Experts of a small language model.
Size: 20 layers, width 640, vocabulary 8192, 188M parameters.
Experts: 80 SwiGLU neurons an expert, 4 picks a token, a shared expert of 384 neurons.
Below are experts of layer 15 (counted from 0) of a mixture-of-experts language model. Rows are named router (the router's row for the expert), gate (a neuron's input weights, with its number), up (a neuron's input weights, with its number) and show model dimensions 560-639. Each number is 500 + 25 x the weight over its row's rms, rounded and kept within 0 to 999. Numbers have three digits each.
After each expert's rows: a language model's description of what the expert responds to. This comes from a sample of Wikipedia text that the model never trained on.

# expert 25
router:495455481480534519509510481520480485497485507476485521521465473496529511523514515498509459464504521489536519511461537517525559475518542492452479530530521477481504529513467483505571482482505464509482526542477501518504488459500486479505506494
gate0:501493515475514484487486526500462475493524475530466518515513536495498515474472477514518468531460515531524512477485489505482548454506497446496510489549517458525476485472520539510509505537470488489484493487515565477497459482523534515463493471
up0:503484461554513535518501540551489492508477532510510525490553535502492477482491492531499506479496473477493521485483489519497448525456495477505522497470537541530521498534466539497493545487506479497526512523484538559481466478476536476468492518
gate1:457445508531497545501469511521573485458475541458501454457496503470465538463490505511514496473495548475486457507479469478530503546412504511533483506489509482472495515487541513513504471525463476518486552506458532534536480468502536508487500490
up1:519549479506477521543511525532469554513520466491452488491490467446493522495509506532509529488496468503470495494480506491487522479486488490506505492500543435504546528519511528498499501441502510464479510541457444483532510493512507479509488481
gate2:495542486483442521509515527508512485485479520506496517528529477500426539498511540506504512502452473498452488529484500540508501503505505521504512531506522465507525474495483536497469496452538513484450461473526492518461523503491509484539531493
up2:510510488509442538485554469517537475450509517524489503457516511521500504463522491481478497512514471547544548518512491497496476507452508508505513510495529509493500502498533538468501498504485476481480565512482556460521538508478510501523451472
gate3:412473508520515490503511491487490475513481543481496474484485519520529525500496514478530511450489500456474512500484566517492536574522512554489505525484499503501525463503531499545510458523533497453470562510461499526525507500476507485537483490
up3:553515506507535542530471510488515517480497493506506463526469508515497515505486493549492520473494487455510537495548477524492496463495495465518502493494517498459487534511465508471506518495483485512512464500483506498469451511505541466475549531
gate4:531501528449522539501476510486547470504476464469508480512532532437482546469523465560514535482507562482486515525511538522514470483467545474556467479532526465509522497513453533502480525464483493495491516505514492501520507482524521455545509523
up4:526498485497458460522551474525503490514510474508505498503472489491533486520503506517524472482489527476507485547505529497469493448544526470479563491481519523521482463487476494555539490457531512464479522533473505471498485461480529486537528494
gate5:492526514539445475524442521465501467497448564517478466511493471456522560490530488474440481465517501516465499515466521476517524498544490481477550513533475503459517492527514501545499463481490525490450490503467496530510532520500455492471510539
up5:521503502508479519488521481498526506480506488495542494543496489502475478510557554509523520532520526473483507464534485483520447501519496498513544532497492476522562458480518542481532548482520524538449497471507479474493498535500496471482491491
gate6:523507493515519507507448534467487499504505527538481515496513525490479499516503492493452497484521470519511545493507502542512533508525538479481504504473506509478537515479454514490534541529497446483476521502527452504492509470491522516490486503
up6:536474496562498490466471499502518493511524547514534504558491497557543509493515516476496472469506478478520500551510487486524493507532492458551522523509516534473492494498506459488538509489516497479510489516508486527493496518509496524523492499
gate7:454465497493538525503524548469484486475490491507461546512465556511508475509501499471478495447512483445484512491495551498531477457536501472480502451497487496510466486533503489514502535514451480483535535513491500448553558510473480470500507513
up7:457465465495501498445524519525538493512515499516448506466466483522509442504507504458529528496563494454483500468501530487485485497539459470443495470487508457535483517513501525476469512462489507433530494533547508474525536497474482488529460478
gate8:521526490536485511531505488497513520512502488471541522472466491503431513541541559549499498482496496529524439575515479496517524441479493465463504509478505464478495535506529494511508486462487477514515565488552491475473471508514481477488506490
up8:517510497535512507503454480524485497485475508531508501513481501487521513539490562519508454513487517498491490514489486525507522489512481480465503526502516491495524496526496496518537476493482501479481524476534522465487460440504476483503476492
What it handles: Determiners and pronouns

# expert 20
router:540501462532527542500491511500478545495503473464488481520515501506488516568506477552507453482508543492493520552462528508511544487520513516462477527541522487473511497531482509478538487495501469518509515543481474516494488448513443504536496523
gate0:480490477535492494486523505514526511511479508468478542486520510496457544468482498522531460540512538518527462480456459502476520519481484488518490452477462501449528503500495493520494518541540479491464498523493536500523510535499542492493471499
up0:506562490517488516514493458493513506484540483491503541521533509482533489494503527517515484531502451494493451464500492542525474479475493471484526470495513489491558468526499573521460496500496472484493494510540446485533521518581493494511511552
gate1:507526496522514501534490529483542526485512495505498462519495477501493496490508517467535496510501488466503484490499501527472500512480516544487496516465514495538544481491512523495520480509526501461514536524519463479535528450465521481461474483
up1:501514478529499476481476474491475476477480533517567496513525492519503539517531538507501520497486490545526515463519485471483511516457545488514507473516536498490480538409544454481472445515453516491479497513500504500512475491500503500533448538
gate2:516483430514494500464502495534523507474515497495501532488515506492492444537508524539480452509496475504453469467452469486545497518502480550529529482463493482505477519482530454516502494477496484502530533514529516498499494468489459535525467483
up2:478498558509496481488495491505497478487467516500536515539508483485508479478508501512509506495475525484485496531526550522473498491511479469493476490511534510494538466508517535464554472501507518512490513453531498522474512468515503480450513544
gate3:458461511457489531429507514540566507552492520543539531519479455497479450490495487434531535511515495491514505491517482480487495555431490565517490523465486532513501515465498469481512526497474536516488485475462476475533487517533528504480435525
up3:555527500494474477507491472467488511493528470474482499511488498511462514480528521566525526541513559456530498465490519506507489437543520499476511510479463478471510496486524499514482496467532507480539548523514479487537487508522458447511483517
gate4:521547519502515524470556510475465498476515485478472497501493489526503514500510511479523506487470479533466461496499496466527492498475490521501503490531494507470504479519539462508509509508508518449517483516467508478455472487521534521546531440
up4:510465476502441474483515516515518472533492467484485497489505461515506497533490482551488508494520544483466465533493506499508523473503520533445513529504451507521527494446497511505523497461490484480495529461473511491537509535509455495490543537
gate5:532499447548518506480496488472488518489459507479469541547481491486495546544507523472503488479506548540510531538479473505520512479486499525507475518504536531523505484507497474462505456488510500490564512527505502545498485450441484473466501490
up5:499494506460498513476535504553507457477514495500508515471483486476477493476507523468511528480492501477484517550505492533486478539496489504499494475467504499499441496497458481483512527499524476529492458516564497518489510513547529519515513459
gate6:498456514515552450466511447482538511495496511462538487505482504519508490488515520514518491493498501477494512522469470468479478477460467474499533549469451499445543480485510461515471460505491486514525507476510488515468498451545502501526523449
up6:511509509469502481499491505496524483510480506495495451446516483519493459516509461490498546455489528534475488510485519482476517447472545478492514494486486519508486497469539481480547504541512477506489521480507503498512504472513464507489522453
gate7:461525500464462524523483492521498536508488501514519482448537522518495523477508488433516508544482513529492517465495499493458474473461523498478522519515473492533495515451514493469529504521475486516547496438529501502477475490496556479483444511
up7:497527479519495525481482504524463524475481472521531488513498515452510504503481523475518475525468535495490471484499497479512547496504505494431538522573506506498493494525506472474544511539495523496520493508496520484486484519535523535479505486
gate8:495523518516500535482513493536496504482476492487476509568491490470484426534505503511502467546471525478535475473445489531489527440508524482462504504538453509514494494504496518494531482432502517544542529438494471513471495459518508489467543544
up8:465491500488506492492466472469501484520539521470484498461506470522508466512555488449535496493486482516452536527546542464484489562472455492530523509464522493459516504511473522488459528533485530540499483519495509487469505522491533457484454508
What it handles: Possessive determiners

# expert 43
router:487497474514512530546461494496502498537497511490522528521482446538476513513501486512513490502485557494527500503469534460506533471507513505503484504522500486464489516520447503480547462475510466519460521487479477508474486503475488491522499523
gate0:475478461487513446578500549476516496494518482477472513457538495481505480492534518491499520515498465557482471499483504460495480498484510504496481511499472478482485482492527528480520484505492493461507486507493481489486502515551465513539471486
up0:492515561485494531480512504514541474562541491531482531525449481507540527488542459513479496508506494471520485522493460564500511504499508496489490505508514516522530482496493493534521514510508550513485504514487508585497545472511555536465580469
gate1:537487486521495515483564536505524494496515499503502478487509508513486515529496468537526531489485472490517527459473533532528472484512467480484477463506448517468504491497521489550507508503535504464503453483506522479536505522475501516495504480
up1:437500492531494485474507488485499505503486547532494505477501498520536513523504528515477528506475456515493519482459482453478468525474522501484514543506535521469526551519513466502501487464506486533478511513493548478482437519468477532494483491
gate2:555465508467510436465472508477504426464500483524531516444455545484518493517536473453456499486499520507504498529521498494474493503472528455511493475544491515461545496509533522502548485515455510517517498488468481458543488474467489549482524494
up2:520499501481532508510476495479508518491507489470541511460508510523505479482490463433501489520474531549526488444507512451479510532491534471492478541501511531450506451468567482496488493491480492527556506501489505451534483525463486540513505472
gate3:488510460508513485538496489533469481531507555490504525505466487484480520488485509465501463453505493487522498530519540514504532485504518482497457529484491542482502476519466536475495528456497502480558483492458506490510485511522525497535525474
up3:510521508460522513519512526499501452530466533543495512506491487475443448475483444462483512476517494502509502522503511557487533466505501467536457497488493494519471495478468536492492547469493470512536460538478466535525515525487499533490491468
gate4:540520499514512524487512476519489488524497485519519507497549448482448460529533482508490473477463448480519527502478489534466491480555449501487517517485478527498452510512499550544505528488518488489490494494512498531533521522481490509530516491
up4:509504506486453507493476494520487499494484503508477523465490513477513498479480493500463461468510508509443524513495471493475506488516515458510529492492521470495527514509501470503488496516505465496492503500494475446472487511506530494513539469
gate5:500507483478508519462512473513483477501482491511534498472515526514560507558493484478507507519509503466477464543504519493468539511532510498457492499498519524510507503522513505535499511510458465507504451498486517465492480525510528518472495561
up5:480474511518529494523492540520495496525543506526452539514515508505484499516505492510465518476469504530469478484504487480509464498497539537519450488497530465491492465484531468491489491537486530484461524474491516523461505490524458531479504502
gate6:529514534468541494466495497522511498494498510540527526500506483494552471501469475528504501507524507509568486512534473480485539502523473513482522525496503528491532512498456475529542489515502472494421523484507516501518506509466495551494506522
up6:479501464477489435528496484506458531476457526486471455440465496474472489496480546484532518491485505540489486497493491452534468530496513528482495450485477470485511501502535506485480522525522540497545473492538527482500511483494468474515497497
gate7:515524491538444496520523499477477500482464470490477474564516519491570535507479503567544490467508506542484453479529453523508475487503504496509519504508520476497522497506549494483469464494471508487505469492469514486505476522519465468512526501
up7:553486505509493514525482505492513495468447505459512495544547516529476488556539485490562483530445463547452492520484528519511510514506511475488497480469480483470505506482509536478496487505535522534452455495511490533435478532488513480502480475
gate8:494471470524512485514530504520486499469542517510477522527526520557518516509535503466504516518503511495511486515544500485493529493535515499448500519503498480468538492482505520518500497523485491476505518476497524468497471494465543495455513536
up8:514530527529548489512449482504471494503496490477519465509502471508515506445505499522505491456503536472471534500434472489491505490484512501514471504495529538492487507502485522469508506516548453484475490518526483465487500484518483477527507477
What it handles: Descriptive phrases in openings

# expert 28
router:532466432530545517532484515525497510533498530473486498507451491503532507555535533517524494477512495479562512547478528458501537481510519534486484498529545508492511484507464532526476486491479502528444513505426504500466478448481494477542451485
gate0:564508499474486491481476510506458503502500478446510510508477497523475492461493491527505504525535505466542510457530500535491490502502492469516480538470522482511481466510457463497482506506478506510477535479507539449487485478509523514532508536
up0:513503498488493543452549506502492508500501521497490504454452542463489485488557515517534510512443502521480496526500476501452495442485506526453467480458460545495513494489454513531511541473499540510492502496543462524511551534546535460482494496
gate1:511527537468513498510528481494534520475541517504528480511521519492464545486506500474492524492490502496523486511491525508462510515523499476517525482543476512495520483518514474528538488471472539463456513515508487515495491551486513479472479488
up1:511486496512517514477450483538500527551509480496488453513537481459437486486539449573484517462504517477457466482507464510500496509515553481510510512484492540471530525519533527474522477503539453470512484478516466479468514470483451508521514463
gate2:478466493481544541486500509485474494507496481497480501460457485542485523483450498504486440515501489485478469491471451520525519473507452521483489461473502492510524536518506484514482500503492521506554504493474494521478479463489481507484511487
up2:529443519466525479482508542520481497464494453495504535479466499531515506514478535533500506517490492527507471501511523542548517500508443502481464502477513537518523484514523495539508501526514541489525537495527526501510453440513474501471505490
gate3:481499488474468515499492502481515514533508464496526545472471457509503483514511506528450494521523446498526498509525547450495531556481473502542519493450511566488459484508447530483518508508460525516452510548490504503474484474532495495454470463
up3:520490506516549486546502480505481516455488489494512474488475509511467475504501515486532512522461514536468542458468464520516535499490487509462506536540514491484504543518543474535545503492540489466530483482488495515485519489483501468525540524
gate4:504536502509484486487529517532522496448496440456540525531517500496499517490545541476527498484477502554504477531541491519504492458498495506501535489464472500497461460511513541456509498507499521508480514510509499541490456496508526428477476490
up4:530476489481515538516497470526509466541458474479487481511494451455520476448538444530454524538537495512499525462523453496534478505508514461535514536490524489488544515517485504479518507524469533500510506502524499517483525484467502484456515519
gate5:467556480498523490475490502516496473461486513484507505506489460513508534509507532496532463538464510511481513471561451502489474476435499500530545492506493513456560534484492481492473459510465493545553498421510500477494450472513504506485486503
up5:519546550536510496516497490553518512461515510498498467515528539509470509506507486527499481488453472510523516512500509566493507519513531469477442474487479544510466527460487473492512508496509498498509562465482492516526467507496530538464510463
gate6:503489483485516560476495487493555537518528480463488471483499437480477501540502476519465477504506501510512496490478444452540514494457510522479501519483500506507534484523518490524479452532458514477498508485448492485485477495495506481460475514
up6:516526482475497559517516486486518490508527476488524483487524450492477506547515470505480523533493476508498521536484488466539523483517528465506487523500520481480473486509519499511521456548489524451511433531481473495504514519535520529469537470
gate7:530502456501499471510520484498497487493515515515483550497499460503515533575531484485496483530509469502525495517452481522525464488441475464538471508492520539490514539484483501490485506501451483484474522504474500485492528513480486502495476465
up7:504499511523467466519512484485498542521463517452512519482496484503465530486486501543503518509491497503487489486523536513534515486506486479472494525504476471487477513500500521504546525470503485474492486498530502501526500519549516515474538510
gate8:501474514477493489490478509515512483480507509493530471479482466529507534543535520494502453510520512473460523480457468467504476490500501455504519460527487466478529526527502497507486519509514545486494495507523448526450519496459510525479530507
up8:476486498464472484479540521525511514495505542498491493473499488513485546520486524466509516512507483516511478487444510486508473497511494492493506486468487459521502513473500450500483515531522510484497459509482489498481498479532511491448532523
What it handles: Place and surname endings

# expert 2
router:533458480536511478541468460520481539541516525482512514542492499544521535541519504528528469482524536487506530506468508487537506496516489509473494484532537470470544532526493494550513489490502500521458518523467502507474502462502494482514486526
gate0:537521505505517519499485465460481495491502504469503487530528511477466527519493542529515504488500523498504506499444491546495499524453483549530522455457529456471511509541464458540506490525475486495506499488518488440524496503470498454439506522
up0:530495497510482518482503485562461466468468475453495510485518508525530505456504518534499522505443528509474459547516523541509484503523503462490505514453494523469512563527481512496530522479508464491518483501517493472463531497514519518423494511
gate1:464444524477488506488502545471460515473509438510504492490506526495515546511492497510466469526477572478455524542485509478478489541507470464489514519502470485461471514523483520496498488508498517480507511461481536491472487515481498535520507477
up1:504536487503527489467537495518464483516487552493491479487542448503485481514506536439509509483486473477519485482506500489546495522501547514496463529475476487532516510511509523506484443482456467500504484478456539541534521489502483509471480512
gate2:460455512538502506545558487514466512529490547529522479529555550474454523488464510510527474513519510480474516483491506525489480477496502490471505502512539483458538507514516505502508496490498501486497464443488483500479533519471506497498516494
up2:478445521482494512495501491559484477499502508522473489515495495518506468511476497459485513495507464520517520481528473528477477515480459510531493546488512499493432512550488498494517491481540490521511482523518539478495468466500514559467501470
gate3:519474536439517474544481522473504460524525541498498500532457494456467493503479530486489457485550505499523524516485500459520496469537480526521463519480496519484507488479507460518505491517474569477483556550511501562471502462421521484495428494
up3:523464495511524514473513529542507526488448465488493458518473518506494493494512531471520541477498532515489502484514521521466532477494518514469521525496488457509472510515480537505547500537506473514541499475529453465509473539549462504503482525
gate4:529521461465486514507516505489519524512544487498528479498474506487514527513508483525497501478499507479459509471521526501528520514525539488506490528491503539526532488572516503476505510425510500529468527484544502500472504492518488540510507508
up4:478484549494539502472497529504519520509486487490489483532520497515496527508501498512494544482563511554507498560482536497491507512464480480502465492511494510471507556453507480488537465522507463479502515502489527530500534482444520508494497514
gate5:487526465551479523499510535555517515510476512479527465534480522493466527487509494512471506495519489518522544464499467464448486500474481439479466485444488477543501517479474479514495501478528484465526493447477491485528490512564504480456523487
up5:479493510511516494479517511473531509531482450474476506461469483522491489510499505476483494474502486498486485515514512469503470487439506535563541563491459525501437493476549495474540577512524532485518501534505454508487466509489528521478510530
gate6:472522469515463468515509484519507491464532554518514520516506529455534498533469511494486510525499494527531515482448517503507484488484507492508521428506506480498465519501508504519491507560474494493517519543454480537486517512477489472505503495
up6:542470491515491522495484491510514541511518479500499506495526472491560484509521462516524511517433523501489481490493507515517518506509503470486503467488501521515538477532533493480498533544474464502453504463440504484488488515529485475455508499
gate7:544471520466533471512518514485483485509531545467482501549448513496507512505550505520501437502492516477499537521507497500551500503512491507483479496504558504477496516503529536493506484486441492450500505541495476487474497466497493529527524526
up7:517514537503487489496530472466466460505514482488495493532485485462533482485503464522493475494513536480501499542516481484504456513510504480526473495446549518509456450474469493476480498478489492497487513476535481475512499454521547511480535499
gate8:514519534499509504499498471570499504526498490503516526513495510526503493520494523500460485547471455524501501483492512468462480517535499485547510484515495477492470542464494495485456522503536493478450472452512520492488502507482500542450492444
up8:498517541521493467498480490494494497562513539535550475475530507497477502526515497480526485486495503539488503520496487488482482532504519489544465522520463455521493489481532484530461473510454511498486485469494517498455495500504512531517498475
What it handles: First names, non prefix

# expert 40
router:481486468533525510544461466513476513521547478493493474483493492535502511530522488509490504501499537498510539510480529473491489503521510517484465509538494495488537511541492504517515459478511478477499525539473493485485498486503444507515466515
gate0:490462479479508548480543457517527535495477467543468544467553515479506505514473474446503503544462519507503514505495512544495541483507489486550503510524529517512494500545479529483505532508462462486506460484497488529488504455524503482465493507
up0:478497484505513527492515499534570525494485494544477531516519546527520502531505457466477503513493467444484503494484552539552510489521530551533440548508485526494472521508463537496453492545505502446471509512484491511483461487536491473526457495
gate1:508537512515524525551489486464498499479475467498514555536536534504459484509522497498534531497509487502506485513493516482475507482502483535535476489530464515515526495532490533475466494515469504476536472539538456530452501477533538503471495482
up1:534518449513514566519474470509486505532478449519502491514524505497465518506519483476484523518528487513469510468457498516523554533477460492499503484528513540515524494514530479490470488461491482481498452528537462530482510550514516544521494483
gate2:538498461476451490509538520468463487508542492526502476499522517490508483478518496508448463560521481495534496512513503494521528508492486471479495478491521501522492494495495487543497535566511508545505511508511479507460514455471493463494471501
up2:484510506502469514524494519490528513488496474512507448490499505516496532531469498542491526471503473509520484477472516528542544525470489485533526504521499490468505510531533488493518470524469535493474477444443517494512493517469526472475527527
gate3:495503501494453496497499491516498479479508446505465482488513512518512512491466512507467512458475512502498508511455482517493516517511502485541503523483489511537477483545501491505456454473558512493517463520504537468512516525494498534492543479
up3:467494498493481487494523538529448471503497510507505496461524482498473503514517454479536527515506527531500503534522447511516517532455496510494501478479535505507470521548489475495483493498501487451494506497504502470507515523517455494530503502
gate4:492537470487522521508448490545497515516477495539512492474480484499490510495480462490503524498466536513521476519485511548460503505518515463454475485537499464516484511529513518465483515560532478469540474449525504530489465486530550525498487521
up4:461484477490493526487522499565509540577522535458491473505491529525500499526513505524502541451486471545505496507527478547474521482560506457531492472521517504514490487503486485517512494493455435492510501434535536563516463477554570495503501529
gate5:473492478472513534471509492524504461473507527495489514481475542495497488499493480487487516514436517526538469512494493466468473450579474502516519520456491515485507497504464518443455473482519487493497448489515437500527482533548495501502497485
up5:509518506491502524541516498494485503476564488482512500502549508473492485502489485498487503480521539479494550495506529550505487465537533463518493481454535501480509525483448524457479488490527480461502486499503453504545451522488497500504511506
gate6:528534497517450523544522478513512502518491460508496472506528508485508497494457473500484508504477515509540521502477469473513476469467494505525490497558484511517517478495474550512553467549510527526518493493496493498498490490522512449493489518
up6:502492519526527506521455532522503525527499461501482489519507500494508481486480464507496472490479506483457483486501507536565531511431510536514494477498518480499499516510507511519532469473546528490514467492545472509545462496479529467497516524
gate7:488494511510521504489527513521503517493527523461500497514517481470508530480512515483542524484520511519516498483524443507456478528556463474460462547530510511514533496488495476508505511491470518460504553443480518478523477484495545543524492498
up7:543482486525511520495505529479507504478523504516487538487535493484485510417510500524517474519513503508503509488493529519462489511507479464451471496455499502501502500517564481504519500538505509467507538523490512479530479548528500526543503526
gate8:519527481528500509518502483502489541486510515469489498465512517477492496488487485481473468541498539475508506498463454476554483512507498517530503454503509479529481477537494497534506479508537558507523475525498513463437485514493462505471530523
up8:487489512528499511563526493541479515522508471484509459500509506512498540499481515503490495513522547476493493472452499478509545479500471543561505495524475460503489461515501492510534483493512538498527429544467519441510480534553458508522498557
What it handles: Common adjectives, word endings

# expert 10
router:509500457551524522496484484535507521544527529490501496485472503517507532526486488527535470470519541468525532512466536502514497498493539513486488507540549465494528512512452530538490495511528464511479526523458517519450507467476480479520502511
gate0:506500469508491512498499482510490443526563465532503493498520516464517511454466461496503498494528473488530503500536541450500493512501449529504513516560470479462481483496514525540503479517454496460501536489532498475476473510499489532495475519
up0:513486565498499495476515519529477540486508497528496505553501490498531479548460506482521520512495496501572490520483454494474494510474458499507451560536504569501507503490519488483503473499500504473556474485508506497500511465478569537535498528
gate1:506492555515495518501474540499527471467529483462485536517488503509443496499506474483485485535467559496515540531538491556517442480504527465484491523502438495532472529519499502496499523475565501466528491515473517492499492514481521483507547534
up1:482491509496491492568538480483493487472542508502534530513503506501497513499524464511512489498518527514519528508497493469527489498532520443518442490522509488502498504498473472488502482510544429495539517473491474533483505524497473526498520541
gate2:502450535495533546531495489499445526484521524495510496511499449560468482487509499500519518478474480525516503453479494495451532476518473487508466455421550501469483462503480495496502484486519458452483487511505482515546547494484480487492548517
up2:509483503488496514487495467531507475486515535535499537477475505530537448516507540469482519484512460518491500460500495471519484517483502472470505524487510556546502515457489458489486538503523518466483482469493510504533545484501503497536451497
gate3:452492491548581530485515535514474490493478498514526531551486529470475507498503489459476472516519484499548556500505486560518508498547485518533465525536524540546511456507483486479514469442465507526536473477501505525460542487463546520479483482
up3:470522518493517464521471502494508486459465511509487511537498506540486480500459517497512454480527498507534519495475497510517497500468523514524493499471512533484478513473521501525486502503487521524493483520509517543468470421495551482476473498
gate4:546483500502525491520462486504497541465540496490516490484506524485515529515481494498507468544495489493493476497487502503501528508529513533478517472523534493515530471506479482508452512515523570484501507484502527491483510464486529519504510499
up4:539495516481521524478495489504520529523523474471532501537515506517565552487499484537507494502505488526494534495486473507500528478482466454531496500493491475504462494539453518494531490483479478497516479518505455492490519492505507489458462465
gate5:519469497548494500501525505552527532470531471471499460504517499545498514498513456497514503536511535513476551487511487523502469528463494475484487499453526467522510500529497513520481550521485508466503509510483474507496532511511534500496494525
up5:493512493480500542490521494516463480512484483516502525522486483501517494480543493492499519512521490518513474482537470507492524459482532549527457521492558505504510493510482522469469526502510540504509508546528537478522452526562502478495514473
gate6:508507510507466474491516471523516495508562494507519495493516535485529487493523473483492534506526473496503550506451501504501491465527528500526516482480515461507525514488467530508551499507487514470509471449520486472482512466535487496494512473
up6:492494459524532550458449513519508545488474525476468504480530478507481501550525521521461505525459488502510531465493470515500543496496501474470493483441509522535473482473503492469490502513546491524513452463478499497517458495498497483510497462
gate7:500454506502464480519481510505456494514533504531466529516536491463498486504471481482506458462517497479518499498487474484471495522507476514483495532518518511539479523513444506488517525545500501469446484556494474507481455489501489528513471519
up7:512522512532477515513504537521517547513481461513506572481488498518462514473467460553519484520518483448494439531492493491478515520471496503499505518538530520466515524451517481476476517493531506479532461501516490502520531559510524481488501476
gate8:529505481514476484439531449489495498473470457470524462536520495478533484481525564524521517524445461482481505464456499477493534486500464488518479497483486536492493493547504468558492495508518503519525506489493463515515447467547555506470494462
up8:481500482502513473469499488531462538551474533506451517485494495481541505517467502549507532485483459484502480503466492517489501501477525490520484506482552495473481466460500500468454530510520509501505471479484514494487501486544494538535505512
What it handles: Name pieces in tables

# expert 5
router:496477471525551538500503493523508506527499523459469511543457473533519485548569503503541500502538482478526493513476512474502535462531532528461501562489529528445500523519507498514495462511501471509505491488489533512481501451521507470532469463
gate0:527449483489570516487464507549511492539499502515512485476474518490506469505514525534501495483472486510529491497505506476493520460445551473476520521509507518484546493521518436509467486509498497473491469478520534533476552455523515516509514452
up0:484500473489520502499495507471461480451486494505535467491472487498531516455448498429477458519516509490470489512478481505550495501520537442474474483491459482466513534462503478523496508512531506479512486529525476496483506436498519558450501484
gate1:503515494518527528470493483459511491512519525506495495431515459517497506499485511505535463510480490522495558484472505503533473559517513530481485521521522494516531489553495502479487451500498468511522493505421479493461519472494491517443486471
up1:467513515496511502466491536488524481520540481485500523484544541504549507522467489490516483481491489502510550468481503504502473541519529500517533472492476459548536462506507502518521460505465509478515476485490468493490552502499481535455496471
gate2:507465510483461522482487521531538475516502508470490486505453496481490503499518496491549478511512501523466497493514506519513575509518532505470508520511461487498529483522483487493485495476496483487504489502510497445512522446499516490510505483
up2:516515494510491493495489485509492552482521477529494480516476465504541492479517472511497534472489473487475512490496510469463506471515467477523498508480466446478500511534485501507521547509503479514526522512476513536480490457491477511492540499
gate3:524539478529485504496500503474473486524493529515496548487473521527531518523510509531513533500462471511509502500474468535535472558443529484553469494526507485543516518487476529532508438482496486495505480463473516462557501521496533489500508460
up3:467508460517448451499504497544517500528494527527484517505503458481529532526491520504469520502471487486480473563490482493462475483485472472466491536518521509485503503501506435513505499548514477508515525462490523488521479502516491515523527515
gate4:505514477515505512498486501504526442513538543461478502497513525506442499508492478539460516491534494493510497498517479490450499508546514491476492499509488534546502539503518515519520514509473478468519568460547471483516481525478484498518463491
up4:465489513510486505509505547525492515505489495504490475488442510488457537467502500533515530495508535468498502456475465509501525488499430527486512531542499480525489545484468455494496494514514476513495524470522531481548500494487504509556484500
gate5:541471506455494515516496496493500515486507492520498519466517505514514538545512531478492482518485499541462494516467507488486551504508505452489492508481470451473447530514499480493466509528451478508518493471491548507521496517494516533451520497
up5:491507512495476487453509501542498479543535452519515484510503510512428472517550478490523484490520479472484541497518535509471516459471465501484505501530544543515501486491510482494518507497534539540488499481480469488489545460521527529507532520
gate6:486461513537529527460510518494496505504503559493553480529513512510475537478494481459500502500561495533475521505502495524506498523484480496465476489489492531494442517466500519467477482481478506494496476486520515522507507512513528519475466439
up6:499526516550483490468518504523529461499498497533487530523509512542499523534527519487458496522469517521490478503507487518513508512453481500543476460472552512565532520515503486479464499489476473509527499482547475501519495493514535471442539503
gate7:484491554510498467479518474494542522502555467493479492464513491484459501505473524497495488498477522521526516465475501511525464487525495459470532516480514485550514505465531446513483502502536475528524495542473499481463503472478469487522576512
up7:512504499520517466500444515521522529521507489538474447518504493490468476521482548541522452505516541461545509486442526503491495497466545459476488485479539519545539518498523487533521493521477462540464523522514496530473514490493500473507504474
gate8:506465542468539509512486510505494500489481456513424515457486500512481488541468495468502471496495480506487433522513535438520529479525483484471520529504509530533523484523470488469477514498491499520500486485491513531434498472505461531477532492
up8:470539454474504532522525494466496454483527493525504532530493536530487479556454499503494495479521471466505489520513482545535467479504510486493457507515449549519495509487509488513438476495503535513485489468502512496494504499516481494524467485
What it handles: Year final digits